Weights of a small mixture-of-experts language model, trained from scratch on English Wikipedia.
Size: width 512, 117M parameters.
Experts: 32 experts in each of 10 layers, 192 SwiGLU neurons an expert, 2 picks a token, a sigmoid router, a shared expert of 448 neurons.
Training: a variant of SOAP for the experts, 561M tokens.
Below are experts of layer 2 (counted from 0) of a mixture-of-experts language model. Rows are named router (the router's row for the expert), gate (a neuron's input weights, with its number), up (a neuron's input weights, with its number) and show model dimensions 256-319. Each number is 50 + 10 x the weight over its row's rms, rounded and kept within 0 to 99.
After each expert's rows: a language model's description of what the expert responds to. This comes from a sample of Wikipedia text that the model never trained on.

# expert 26
router:43 39 36 64 63 44 44 52 52 46 54 48 49 48 40 46 28 54 53 37 62 68 62 33 65 54 56 58 65 50 52 39 57 46 39 36 79 39 52 56 46 52 66 40 41 50 46 36 59 52 59 54 47 52 56 43 39 49 59 59 57 38 49 46
gate0:58 46 40 60 44 35 53 53 53 39 55 62 39 58 44 64 44 30 46 38 42 40 44 41 43 62 54 64 54 35 51 57 39 69 61 48 53 49 58 61 58 43 55 38 40 60 45 50 34 45 96 47 44 58 49 53 50 49 52 58 52 51 57 51
up0:59 35 53 57 44 32 51 39 54 62 53 63 30 45 51 51 56 44 50 61 59 44 40 33 46 57 50 48 51 64 59 51 59 65 53 59 50 48 53 56 43 37 41 58 42 42 51 70 51 49 75 56 60 65 33 55 40 57 53 51 60 56 56 38
gate1:24 47 78 49 38 47 55 64 65 62 41 40 68 45 44 44 47 49 60 53 40 57 54 52 52 35 57 28 43 62 63 47 43 55 54 60 50 55 33 56 41 43 61 39 67 60 67 57 44 55 41 45 49 41 57 48 55 56 49 60 79 51 65 56
up1:19 44 68 54 42 58 59 54 65 53 61 47 75 49 54 53 42 52 49 53 49 56 43 44 56 62 60 35 38 59 62 49 45 35 57 54 49 48 39 49 52 40 56 37 65 49 58 47 55 45 50 38 59 43 47 50 49 71 37 56 57 51 55 50
gate2:69 43 53 38 47 67 37 51 41 56 45 52 40 48 48 45 54 45 60 43 60 41 63 60 38 39 53 58 49 54 47 56 36 25 45 59 35 60 38 46 49 53 53 59 59 52 40 36 59 57 52 45 50 46 39 42 46 46 71 55 42 49 72 38
up2:39 71 37 49 55 51 66 53 58 36 42 45 49 47 52 62 44 50 55 57 57 66 19 59 61 46 54 42 47 48 37 40 33 51 53 34 55 39 52 43 64 39 47 62 45 50 46 58 35 55 57 59 49 50 56 63 56 48 45 53 58 55 36 46
Table cells and coordinates. Cell contents in sports standings, racing and election tables (Own Goals, gain from, Chevrolet), plus invisible marks inside geographic coordinates after °E/°W.

# expert 19
router:49 69 61 44 48 61 38 41 61 61 65 56 52 60 44 52 40 76 29 46 65 37 66 54 45 49 36 53 45 45 53 57 48 33 45 39 45 52 52 50 45 50 42 52 41 35 40 57 31 20 44 33 55 56 45 51 49 49 50 56 56 51 26 57
gate0:55 46 28 41 46 45 44 57 54 54 33 74 64 55 55 50 49 52 77 51 50 49 47 46 65 32 39 47 39 54 60 60 61 50 56 68 46 41 52 49 38 53 40 54 48 48 38 56 51 59 80 51 42 44 39 46 49 55 61 33 42 70 51 55
up0:48 56 42 30 40 46 34 56 60 54 47 62 65 54 53 48 58 48 81 41 56 59 63 44 58 44 54 55 29 47 55 67 57 42 58 60 52 52 43 40 38 55 44 54 55 45 56 68 41 48 62 48 58 44 52 56 53 66 57 25 57 75 57 44
gate1:54 46 37 57 48 56 39 42 64 61 32 59 48 63 53 60 48 45 70 32 56 58 48 47 38 29 40 45 55 38 55 32 49 38 40 77 42 38 68 55 51 51 52 44 46 71 50 52 54 69 51 71 53 56 52 41 66 50 23 50 53 38 57 47
up1:37 46 76 46 69 44 39 76 35 41 51 46 60 39 49 46 46 41 46 62 48 50 49 56 53 63 57 61 57 53 42 61 45 62 55 39 59 63 39 46 55 68 50 55 55 66 61 62 41 41 33 39 51 44 47 51 38 44 64 47 43 51 52 68
gate2:50 40 53 55 47 40 43 45 52 46 42 49 54 50 70 41 56 45 83 59 26 44 40 58 58 50 49 44 26 55 40 54 59 55 36 52 44 58 54 44 36 48 48 38 53 46 51 53 55 46 66 44 18 46 43 39 48 57 43 49 68 40 49 57
up2:46 45 40 55 45 33 49 40 57 36 41 53 41 40 59 46 59 61 34 61 60 45 44 44 53 49 23 71 52 46 71 57 37 47 58 54 49 69 66 55 47 46 56 53 51 36 49 47 65 58 34 62 38 49 42 67 48 45 49 60 44 53 49 57
Articles and determiners. Articles and possessive determiners in running prose, mostly the, a, in, The, his, her, before the noun.

# expert 16
router:50 40 61 41 32 56 54 28 67 48 64 41 39 53 34 52 59 32 48 42 49 60 42 50 36 61 56 50 40 55 56 34 48 56 32 50 48 50 58 43 38 53 45 45 47 64 62 44 36 47 49 53 56 50 69 74 68 53 52 52 51 54 50 50
gate0:49 58 48 55 46 40 40 49 63 55 47 62 40 49 53 61 51 64 52 49 46 48 61 30 53 33 45 42 50 64 55 67 50 60 53 48 45 36 52 51 47 61 49 65 66 61 57 48 51 22 59 34 43 53 87 49 34 57 49 58 55 51 61 40
up0:55 54 80 36 50 72 50 50 39 32 54 50 51 38 47 56 61 57 54 49 35 36 50 62 57 52 71 45 41 51 50 28 27 40 61 61 51 47 61 51 65 46 45 38 57 55 46 35 40 46 39 59 44 60 46 64 43 47 44 22 48 51 47 69
gate1:75 41 59 45 62 51 37 50 34 45 44 43 42 39 47 64 37 58 39 36 65 70 41 48 50 36 40 65 53 40 58 55 49 56 45 45 46 50 72 54 45 59 53 29 46 41 56 52 57 43 65 50 49 58 42 42 52 39 52 34 43 49 26 79
up1:43 40 58 65 49 41 49 50 37 32 31 47 60 54 41 55 46 57 42 42 63 65 33 32 45 35 47 55 61 34 69 58 52 49 65 41 41 46 56 46 30 49 61 39 36 48 58 40 53 43 59 56 51 33 41 44 52 43 58 55 56 52 46 55
gate2:57 57 68 67 48 45 33 51 48 44 47 34 65 56 51 56 46 35 52 52 58 39 53 46 38 41 43 57 43 66 54 46 54 53 25 45 43 47 53 65 73 39 39 42 41 56 58 74 63 61 37 47 41 35 44 41 45 60 71 44 49 34 47 51
up2:32 30 44 53 56 55 63 55 48 50 62 57 49 33 48 52 40 49 47 57 48 53 35 65 48 61 55 54 48 51 58 51 39 57 69 48 59 41 52 27 44 49 56 62 37 43 40 57 55 41 43 51 46 34 34 56 63 42 35 41 32 69 61 53
Single digits and headings. Single digits inside numbers, headings and coordinates, such as 200 metre or 37.0550-7, plus Location in infobox captions.

# expert 7
router:50 54 57 44 47 33 60 44 52 53 56 58 57 46 53 51 48 49 52 50 51 49 57 61 58 61 37 61 37 56 31 61 61 23 45 46 67 46 52 56 50 42 46 38 56 32 40 49 51 42 59 50 45 41 55 30 65 52 32 47 58 57 58 43
gate0:53 40 38 60 61 45 76 56 61 35 43 43 45 54 61 61 46 48 57 49 54 45 68 63 52 51 49 64 31 35 34 46 56 47 48 57 44 61 42 46 52 40 56 50 58 70 53 38 52 55 27 51 40 53 51 45 53 53 47 34 44 37 53 43
up0:49 42 19 44 48 37 71 56 67 51 41 67 52 51 43 53 46 43 50 48 31 51 49 66 39 41 45 70 41 60 41 43 62 57 47 50 49 45 53 42 45 63 44 64 52 50 43 22 68 48 36 47 54 41 68 38 56 64 57 54 50 31 50 53
gate1:48 41 51 46 32 43 58 48 36 48 50 42 31 35 50 47 40 42 54 55 53 59 39 49 29 41 45 51 56 65 56 65 51 55 50 43 54 45 60 49 46 50 54 38 47 54 55 42 71 49 54 43 38 47 34 39 56 35 50 39 59 33 50 30
up1:50 43 35 63 46 49 63 65 39 41 58 38 50 54 46 42 37 50 58 52 51 54 57 57 57 47 39 47 59 47 48 52 62 60 47 42 61 57 36 57 64 65 60 42 60 46 51 55 71 52 54 66 52 54 57 43 46 40 30 56 41 66 32 43
gate2:62 49 52 48 54 26 55 47 53 48 29 66 45 61 54 38 58 61 43 56 56 47 58 44 55 45 44 44 53 64 50 72 61 53 43 71 58 48 38 45 46 63 57 51 62 48 56 39 54 61 58 59 37 31 52 51 69 61 59 68 43 46 63 40
up2:44 55 45 63 59 62 37 46 52 53 60 44 59 46 67 44 38 50 58 33 37 50 49 74 46 55 66 42 45 32 47 41 50 59 55 34 45 58 53 45 84 49 42 57 38 41 55 57 47 42 53 53 48 63 37 46 33 44 44 41 70 46 55 52
Name-internal pieces. Word pieces in the middle or at the end of personal names and other words, such as Dav-y-denko, Thom-as, young-est.

# expert 29
router:52 66 54 41 55 67 36 46 57 56 62 56 59 58 44 46 47 75 38 40 63 33 63 61 54 51 47 57 46 47 54 63 49 42 51 33 58 47 58 46 53 50 50 55 40 36 39 57 43 37 41 27 52 62 42 50 41 53 59 61 55 47 33 58
gate0:53 44 48 55 63 69 38 51 76 34 59 41 56 40 52 45 34 71 43 66 32 51 46 58 46 61 49 36 45 55 55 35 59 46 57 67 37 59 60 58 63 38 63 44 39 54 35 55 68 66 51 63 52 30 27 33 59 48 46 46 44 61 54 37
up0:59 56 55 49 66 46 68 43 55 57 65 44 44 58 52 49 52 47 35 51 52 46 63 31 47 59 54 31 44 67 48 56 67 46 51 48 69 28 44 43 61 44 72 72 74 42 71 52 49 47 47 70 60 46 34 55 42 48 40 52 49 42 72 68
gate1:43 51 63 53 44 42 48 61 50 67 48 60 60 72 38 59 61 58 60 46 40 64 46 42 43 54 75 48 63 54 52 44 45 63 33 47 60 46 39 52 31 54 50 52 40 62 39 30 53 29 47 57 47 34 55 46 42 35 53 53 25 42 58 36
up1:60 43 46 44 49 55 42 44 48 42 57 59 37 43 58 66 60 57 44 53 47 52 60 58 48 43 60 41 38 50 52 38 47 62 67 58 31 79 47 61 55 61 53 70 57 65 41 61 77 36 58 54 47 38 52 56 42 47 48 51 67 55 54 33
gate2:55 48 67 41 55 54 61 55 55 61 33 68 42 52 43 53 79 57 40 48 49 51 57 40 57 45 36 40 38 52 59 47 33 44 53 49 47 54 57 53 45 38 36 50 57 50 63 58 47 72 46 59 54 34 56 55 60 44 69 54 38 63 58 49
up2:42 41 62 31 46 35 45 45 36 59 56 52 46 53 49 53 41 41 51 45 41 31 41 56 62 43 56 56 55 57 44 34 40 33 72 45 33 44 55 56 39 28 57 37 53 27 47 45 43 44 38 58 46 58 71 79 46 49 57 48 64 58 41 55
Cell-starting spaces and initials. Spaces and first tokens starting table cells or list items, such as numbers in vote tables, capital initials G, S, Wh, and list hyphens.

# expert 22
router:64 44 38 61 38 66 42 47 40 47 47 44 38 39 39 46 51 49 57 54 52 44 38 63 48 42 38 54 64 47 63 49 56 59 49 31 37 57 61 46 63 57 65 46 60 34 25 44 60 60 70 34 52 38 37 57 48 54 59 50 50 48 49 42
gate0:40 37 50 45 46 40 61 61 39 54 49 45 41 41 47 46 38 48 36 55 64 48 55 53 43 48 54 45 61 41 55 44 44 52 60 61 41 13 56 74 40 57 43 47 41 46 42 44 47 53 42 64 56 33 57 40 55 52 52 49 49 38 46 46
up0:26 55 45 45 56 46 52 66 17 43 52 49 48 50 46 51 46 60 60 46 51 41 56 58 56 50 64 54 46 42 42 54 44 54 70 44 42 32 50 41 54 37 49 52 26 44 57 63 62 58 54 58 56 50 51 65 60 61 46 48 48 45 55 58
gate1:56 42 51 53 36 50 69 66 38 50 46 44 51 54 48 63 36 40 42 36 42 63 41 42 61 39 41 60 59 46 49 65 31 49 44 37 66 36 63 48 51 49 48 38 50 57 38 48 49 39 48 48 34 44 58 26 43 59 43 67 54 71 41 59
up1:64 43 52 46 55 55 60 37 48 50 59 53 42 44 46 51 63 51 38 77 53 68 65 45 35 51 53 44 63 48 38 42 43 42 66 46 41 62 59 41 62 43 65 53 67 50 37 45 68 53 43 58 45 46 60 49 41 53 56 44 43 53 63 50
gate2:57 42 55 58 48 57 60 52 32 28 46 71 42 48 43 34 49 37 46 62 68 43 41 51 64 59 46 55 45 55 54 35 71 56 24 52 40 44 61 46 58 57 57 39 61 56 18 38 51 58 31 53 56 47 55 58 66 44 38 46 41 21 58 50
up2:31 46 39 29 36 48 66 49 41 57 47 46 62 50 40 49 65 56 55 33 50 45 48 54 45 48 61 29 47 51 51 43 65 68 68 45 28 57 43 39 48 47 62 55 43 59 43 55 48 40 48 51 46 53 45 34 62 58 57 50 72 51 73 55
Place-name endings. Closing pieces of place and country names and proper nouns, such as Luxembour-g, Azerbai-jan, Argent-an, Chakravart-y.

# expert 31
router:51 68 54 40 52 64 34 48 56 56 65 55 56 56 49 42 47 74 40 42 65 31 60 58 54 55 49 55 45 48 54 63 51 43 50 36 62 45 60 47 51 47 47 59 41 34 38 58 48 40 42 27 54 62 43 47 43 54 57 61 59 44 34 60
gate0:45 47 50 72 46 53 34 38 73 49 66 42 57 53 41 45 46 36 44 41 48 47 44 34 47 48 51 35 48 43 20 52 49 54 60 62 50 31 65 57 44 53 50 60 22 37 58 47 54 37 45 50 48 65 57 53 49 50 45 38 47 44 45 57
up0:61 62 43 59 47 57 49 34 37 44 43 41 60 47 31 59 48 50 49 42 56 45 37 35 46 39 62 74 72 70 42 50 47 52 31 34 60 39 59 48 55 40 41 55 49 45 37 58 36 37 44 66 55 50 51 58 52 33 60 50 42 42 49 65
gate1:65 44 52 68 42 63 46 54 37 62 38 47 34 43 41 40 42 52 51 50 54 59 43 52 54 29 56 49 53 52 62 54 43 48 54 62 34 46 53 53 31 51 47 35 50 59 54 52 47 59 55 65 46 57 44 61 54 79 49 60 63 58 52 44
up1:46 51 59 44 50 43 49 49 34 57 41 57 81 41 61 39 39 36 39 58 34 26 51 44 48 53 47 28 50 47 56 44 60 61 58 52 65 55 50 43 55 51 69 46 58 56 46 34 54 35 56 65 67 50 42 47 52 51 59 41 38 52 39 61
gate2:69 61 31 56 41 39 65 43 46 53 59 21 66 52 67 63 45 44 62 55 62 39 53 52 52 53 39 48 29 57 54 42 28 49 58 51 54 54 50 55 41 63 40 46 51 28 44 61 42 67 49 64 61 52 50 42 66 46 49 33 67 46 65 44
up2:54 39 48 36 30 51 58 48 45 40 46 36 38 62 62 40 56 50 62 56 61 49 40 49 35 58 54 48 36 52 56 55 41 51 56 49 54 41 38 50 63 32 46 58 49 64 57 42 55 32 68 53 60 47 36 56 36 50 49 53 36 32 38 42
Spaces, initials, sentence ends. Bare spaces in tables, sentence-final periods, and capital initials starting names, such as Jim O'Rourke; also would, before.

# expert 15
router:56 44 49 41 53 46 58 46 58 53 30 50 49 42 54 55 51 52 41 65 45 55 43 46 31 40 59 68 64 65 46 48 55 56 64 47 53 58 64 63 71 59 41 54 49 70 55 49 44 53 34 53 57 64 41 52 60 55 42 69 58 28 40 50
gate0:46 56 50 50 38 46 49 40 32 59 54 38 70 34 39 59 46 57 54 55 56 53 58 56 38 51 36 46 68 46 57 27 72 73 57 65 51 48 37 45 58 57 59 51 82 63 41 52 43 63 54 32 57 49 42 45 59 68 60 60 58 35 52 63
up0:60 66 41 62 42 57 38 42 48 57 46 12 55 48 51 43 39 47 45 60 37 57 64 58 40 62 50 57 44 51 55 41 58 60 50 49 61 46 43 52 50 54 53 57 58 39 46 47 48 53 49 32 59 44 51 49 51 46 57 68 44 29 38 55
gate1:41 58 65 42 47 48 71 43 53 57 43 57 66 43 54 44 44 29 48 52 50 45 40 53 41 43 32 38 47 54 53 52 61 62 67 41 37 48 78 37 64 69 42 46 43 53 42 35 54 60 48 29 59 60 49 35 66 56 49 50 61 50 62 53
up1:48 43 44 38 49 48 33 53 55 35 45 57 47 53 53 50 52 60 54 45 48 49 45 41 46 63 51 57 54 40 39 43 51 51 34 25 26 43 54 32 32 32 59 56 65 47 36 75 39 44 43 64 49 64 45 52 49 49 41 32 52 62 38 58
gate2:56 39 58 52 70 53 54 47 69 34 37 55 60 59 61 55 53 51 47 40 52 53 44 56 55 48 56 67 46 54 40 42 56 55 68 43 45 45 60 35 58 66 40 51 51 64 50 47 66 50 70 51 61 45 43 51 62 70 40 54 45 40 52 49
up2:65 50 57 61 69 44 36 42 70 53 56 52 52 47 60 65 64 50 49 44 52 55 53 66 60 39 49 53 46 44 40 37 54 64 54 49 25 45 57 50 56 59 52 47 56 69 51 38 61 57 53 56 58 40 52 40 66 68 32 49 58 52 53 45
New and St- continuations. The word New before York, Saint and Christ, and word pieces following St or Const, as in Steyr, Constellation, PlayStation.

# expert 28
router:45 51 50 44 40 72 63 54 47 51 50 74 67 17 56 38 46 43 48 47 39 55 54 47 62 48 47 35 64 59 59 49 55 46 61 56 40 42 60 60 50 50 51 60 55 50 62 57 50 58 49 63 60 37 46 49 45 49 66 49 45 46 40 40
gate0:72 45 44 55 37 43 35 56 48 58 43 38 45 55 68 47 52 53 37 34 41 50 46 41 47 66 39 47 47 57 49 49 49 46 36 33 38 39 38 73 39 51 43 50 54 59 71 51 47 60 48 50 47 48 53 50 57 63 36 46 54 46 33 27
up0:24 50 50 55 49 63 62 50 52 49 44 70 46 36 30 53 48 38 53 63 59 44 50 64 46 31 68 57 64 49 56 59 56 63 51 69 53 55 58 43 66 45 56 58 49 44 29 54 38 52 43 51 53 50 52 40 47 32 68 65 36 61 58 70
gate1:68 50 44 46 47 46 34 56 65 48 49 63 76 40 57 47 59 55 43 36 31 48 51 48 49 45 70 40 35 64 71 44 54 40 61 81 59 46 57 62 44 41 48 66 56 48 52 44 53 42 59 46 56 29 80 41 60 50 46 48 52 57 60 49
up1:45 47 57 39 58 45 54 46 28 60 50 39 31 55 37 49 43 46 60 46 58 65 51 59 57 38 33 70 66 39 53 53 36 42 48 30 51 51 50 34 47 60 65 38 37 58 38 44 49 51 41 57 36 60 30 44 36 57 73 67 61 40 41 54
gate2:53 53 48 57 42 35 45 63 65 45 49 37 65 34 51 50 52 48 74 60 53 51 65 45 46 62 48 33 65 40 39 36 41 46 51 48 64 56 58 57 59 51 48 56 60 49 47 52 67 56 51 52 43 52 54 35 49 46 59 51 36 54 42 39
up2:45 58 43 73 48 52 57 51 41 52 51 60 49 42 55 58 60 52 33 67 60 52 52 51 57 67 75 38 38 53 40 52 52 64 59 53 46 47 52 65 63 50 30 38 50 53 49 34 40 47 54 58 37 65 53 58 51 67 35 41 45 62 38 53
Suffix ing endings. Verb and noun suffixes such as -ing, -ings and -ating ending technical or biological words, such as process-ing, Flower-ing, flank-ing.

# expert 30
router:61 42 50 37 42 75 51 66 48 58 51 45 56 45 61 36 59 37 66 52 49 57 57 52 56 57 51 41 56 62 67 62 56 52 67 55 50 47 49 58 55 60 50 46 56 49 57 51 49 56 26 55 46 45 45 61 57 52 62 28 18 60 57 43
gate0:49 48 50 50 41 55 34 61 51 48 46 51 59 40 57 41 57 36 68 36 46 56 44 48 54 55 51 53 41 57 44 41 56 55 47 47 55 55 33 40 40 60 51 50 62 42 29 48 34 38 39 60 59 48 51 61 43 62 47 46 40 51 54 59
up0:65 39 72 55 63 44 56 52 53 47 67 46 50 70 64 56 50 48 53 46 43 55 25 52 58 53 44 57 52 51 56 55 43 49 48 59 61 73 48 63 36 43 31 48 51 38 67 38 39 59 46 47 45 62 62 55 39 38 53 48 54 46 52 68
gate1:75 44 64 51 52 44 44 64 46 46 52 50 42 62 74 54 37 54 60 51 35 66 60 43 54 50 47 53 59 41 51 45 36 71 52 50 53 58 49 44 50 45 57 55 36 50 73 48 49 58 45 57 42 64 42 61 52 52 48 46 28 63 47 48
up1:59 44 44 34 57 73 53 43 66 43 35 32 50 45 62 42 48 53 54 42 76 25 45 51 64 51 53 42 57 54 49 46 67 33 54 39 45 66 58 45 45 57 38 58 42 62 54 58 59 54 53 43 49 53 66 54 33 43 47 49 51 35 35 43
gate2:51 49 34 50 54 58 60 46 39 44 31 41 40 43 46 45 31 37 44 52 49 60 41 67 58 55 62 57 40 65 41 52 52 65 50 55 39 64 49 66 48 43 53 55 58 45 46 36 39 48 36 56 64 52 53 46 42 29 52 43 45 41 57 48
up2:52 54 54 43 47 50 60 47 43 62 51 63 42 48 28 48 52 67 42 48 40 52 46 59 43 48 67 71 40 54 53 63 35 54 64 28 35 75 44 56 38 52 59 53 55 46 37 52 44 59 48 43 39 57 67 49 52 64 46 42 43 45 58 50
Math and technical text. Words and symbols in mathematical or scientific passages with LaTeX, such as underscores, $, force, surface, representations.

# expert 17
router:36 52 48 47 61 44 59 46 41 43 54 45 43 53 51 48 70 56 16 52 68 33 39 40 45 51 44 52 50 62 44 31 34 59 46 47 43 48 51 50 41 57 52 56 43 44 59 48 29 47 51 57 55 41 60 56 58 27 49 50 62 61 43 62
gate0:59 48 48 50 41 42 51 38 42 42 40 50 47 42 44 41 50 61 60 67 43 42 52 53 49 38 42 43 57 43 47 50 47 46 28 54 55 64 42 54 61 58 56 46 46 49 49 70 53 46 72 45 47 54 49 60 56 54 42 60 72 56 53 57
up0:43 48 34 52 35 59 53 57 38 51 52 53 53 43 52 50 44 56 60 56 56 56 56 52 58 61 38 44 42 47 41 26 47 55 56 48 59 47 42 52 51 52 58 57 52 63 54 60 55 37 48 53 35 57 66 62 49 44 51 48 89 35 55 68
gate1:73 41 62 33 46 49 42 46 45 32 53 54 56 53 44 44 43 42 58 41 68 66 44 32 48 54 58 62 62 44 56 73 53 49 81 46 48 70 44 67 50 48 50 50 76 48 60 40 50 58 51 75 43 33 47 50 50 51 46 64 62 29 67 63
up1:68 42 58 41 46 48 39 52 61 35 60 36 59 49 55 60 35 44 57 50 74 54 29 47 41 45 51 67 53 44 60 74 60 47 59 38 41 81 36 64 34 47 46 53 80 58 65 43 36 54 53 49 50 44 46 60 35 47 55 48 54 42 54 53
gate2:58 65 57 36 55 46 56 57 50 58 49 36 67 67 38 55 51 68 62 54 54 48 65 48 65 49 24 63 47 48 39 58 55 62 52 58 43 57 60 49 41 48 61 39 39 43 44 53 59 52 20 63 50 49 54 55 57 36 66 29 24 49 41 51
up2:51 50 39 47 40 55 45 60 65 46 50 49 50 62 53 51 39 69 52 58 43 42 67 52 64 61 26 66 41 41 45 52 53 51 46 49 50 48 60 48 38 69 68 64 58 49 58 57 44 52 32 53 47 46 51 69 59 55 49 38 45 55 38 50
Table row endings. Pipe-plus-newline tokens ending table rows in tennis, chart and stats tables, plus markdown separator rows and scattered word pieces like operation, atural.

# expert 12
router:45 47 34 46 54 51 40 27 52 56 43 42 41 56 35 58 35 49 41 53 40 59 43 40 43 54 36 54 51 49 50 37 57 47 42 46 55 50 55 39 43 48 59 34 52 76 33 49 48 39 58 52 53 39 31 41 55 61 59 62 45 47 45 52
gate0:56 47 46 57 49 31 54 58 36 54 43 56 36 54 51 45 45 42 43 53 42 47 35 44 47 68 66 54 58 55 34 40 36 50 38 45 57 47 19 83 35 32 63 58 42 51 60 40 54 59 67 59 46 31 49 36 46 51 63 46 53 60 61 58
up0:69 37 40 54 57 42 39 48 46 52 53 49 45 44 52 59 69 40 50 57 52 43 53 70 49 53 59 35 60 40 55 42 61 61 50 46 45 44 61 44 53 45 60 51 34 51 61 44 39 38 35 77 37 58 46 42 65 56 55 55 63 53 48 53
gate1:61 45 49 54 64 56 36 51 16 32 54 41 66 58 42 54 40 36 59 28 55 52 65 50 64 44 43 44 53 50 34 67 51 63 50 75 58 59 51 49 59 55 45 44 45 44 51 62 47 50 62 63 63 54 45 46 57 49 64 52 46 56 78 38
up1:48 50 50 66 47 39 46 41 74 37 45 59 43 44 58 54 63 45 45 44 58 31 50 33 60 54 45 40 46 61 46 46 40 36 47 54 31 54 40 29 39 64 61 45 56 53 51 43 38 43 52 53 46 36 55 64 57 52 48 50 36 41 48 66
gate2:42 45 30 60 46 58 51 56 55 49 58 41 38 70 55 47 58 47 53 41 42 53 32 42 52 59 58 43 54 45 30 50 55 65 63 60 42 40 50 48 56 59 54 41 54 53 51 52 60 62 60 63 43 45 51 61 65 51 30 61 40 43 35 47
up2:38 48 36 47 51 65 50 57 43 43 50 36 53 55 52 41 55 51 53 28 41 55 34 40 60 30 67 56 71 36 64 55 58 54 50 54 36 46 56 67 53 54 50 44 64 44 51 40 61 53 44 62 31 37 60 62 54 56 31 56 23 48 33 44
Line breaks. Line-break tokens ending headers, list items or sentences, as after Scientific classification, plus closing parentheses or periods before breaks.

# expert 23
router:54 47 55 65 63 65 54 41 46 53 54 60 52 67 46 36 54 53 65 38 53 57 47 49 64 53 42 56 50 51 43 48 35 50 53 58 62 49 63 60 70 48 42 39 51 30 21 59 50 52 62 43 59 56 49 69 32 52 46 47 71 45 57 59
gate0:54 33 52 35 48 60 45 55 57 55 37 49 26 42 40 54 55 34 60 63 62 68 54 53 50 41 51 64 34 51 62 62 58 77 47 65 74 46 39 40 47 62 54 53 52 42 49 73 63 49 38 65 55 55 46 56 49 38 60 63 35 52 45 52
up0:49 55 62 56 50 47 49 63 42 55 48 82 50 53 48 47 49 48 23 51 56 53 50 38 63 49 59 51 47 54 65 36 51 60 39 47 51 49 52 46 48 57 56 51 33 41 61 59 51 37 49 54 39 48 55 46 47 50 49 51 45 47 55 52
gate1:54 66 36 64 47 47 41 59 24 57 41 35 42 61 43 51 44 61 55 56 52 62 40 56 54 51 42 52 42 48 64 46 54 56 57 76 45 60 42 47 52 47 60 44 64 58 56 60 31 62 67 46 50 36 58 53 49 47 60 45 56 60 27 57
up1:54 42 53 29 33 56 59 43 70 46 48 68 54 39 58 71 71 52 49 62 67 52 55 58 58 49 45 45 58 50 47 56 51 47 64 59 40 41 57 56 43 44 56 60 33 57 46 36 52 45 51 58 65 61 72 58 56 48 36 45 52 45 40 42
gate2:49 52 41 37 57 42 59 51 48 42 61 37 51 49 72 39 49 61 57 46 58 57 51 39 50 46 37 46 62 62 58 52 66 39 51 51 41 49 63 47 46 43 66 34 62 55 52 35 58 62 51 62 48 54 56 43 46 48 52 67 68 44 53 33
up2:34 51 55 45 57 43 66 66 30 43 50 49 54 59 49 18 46 43 51 32 43 50 39 57 36 53 42 49 47 49 54 65 47 58 66 35 44 66 48 58 41 71 44 48 54 61 64 60 46 44 48 59 50 63 54 51 54 39 50 58 50 57 49 59
Foreign name pieces. Middle word pieces of foreign names and words, mostly Slavic, Sinhala, Japanese or German, e.g. Małas-ze-k, Kar-un-aratne, Euk-ary-ota, sent-enced.

# expert 6
router:55 44 51 65 53 40 31 65 48 55 58 51 47 73 56 51 63 36 61 61 51 58 44 47 68 59 47 49 52 53 48 39 44 39 37 46 62 49 60 66 45 51 37 51 57 37 57 54 64 39 54 47 37 55 51 26 37 46 59 56 54 44 50 40
gate0:38 43 57 73 50 68 43 65 73 48 47 68 45 43 55 41 59 39 63 45 39 50 52 41 64 61 43 52 48 51 43 48 38 48 59 60 51 59 35 65 51 57 39 45 38 35 56 37 46 46 51 41 42 37 40 62 57 50 04 44 59 45 62 37
up0:51 49 69 45 51 46 60 51 52 41 52 47 58 42 42 70 55 43 30 62 57 55 48 57 37 41 50 54 42 50 38 50 46 55 53 71 58 34 65 52 50 48 47 55 76 37 49 65 45 50 54 67 58 52 44 38 40 48 50 47 63 41 51 60
gate1:53 46 56 59 45 57 61 49 75 41 45 65 54 41 43 31 60 64 52 44 47 59 41 50 57 46 70 38 54 48 49 53 68 56 38 65 57 42 53 56 47 42 49 60 48 58 51 38 58 58 64 45 46 53 38 55 54 33 40 46 64 63 42 60
up1:39 43 42 65 41 61 51 41 44 54 45 56 28 57 57 53 62 50 40 66 56 39 58 55 46 52 33 51 57 59 60 55 82 55 47 45 46 54 42 45 71 53 59 50 46 51 45 51 44 47 52 53 55 34 58 62 49 40 45 41 40 61 51 36
gate2:47 43 62 52 63 41 45 52 57 46 42 52 52 62 85 55 49 52 49 46 46 38 41 56 61 55 43 53 40 60 45 42 35 46 72 51 51 65 48 35 47 49 56 73 18 54 44 23 56 50 63 49 26 57 57 49 51 48 40 52 70 53 68 51
up2:40 47 50 60 48 54 46 62 59 46 48 40 40 64 60 54 53 38 42 53 62 46 59 64 56 54 35 53 60 57 37 44 38 60 57 39 39 56 43 40 63 50 55 70 36 43 41 38 62 44 61 61 39 48 60 48 52 46 37 62 62 72 67 63
Common prepositions. Prepositions after nouns, verbs or participles, mostly of, to, for, by, with, on, as in spite of, Center for.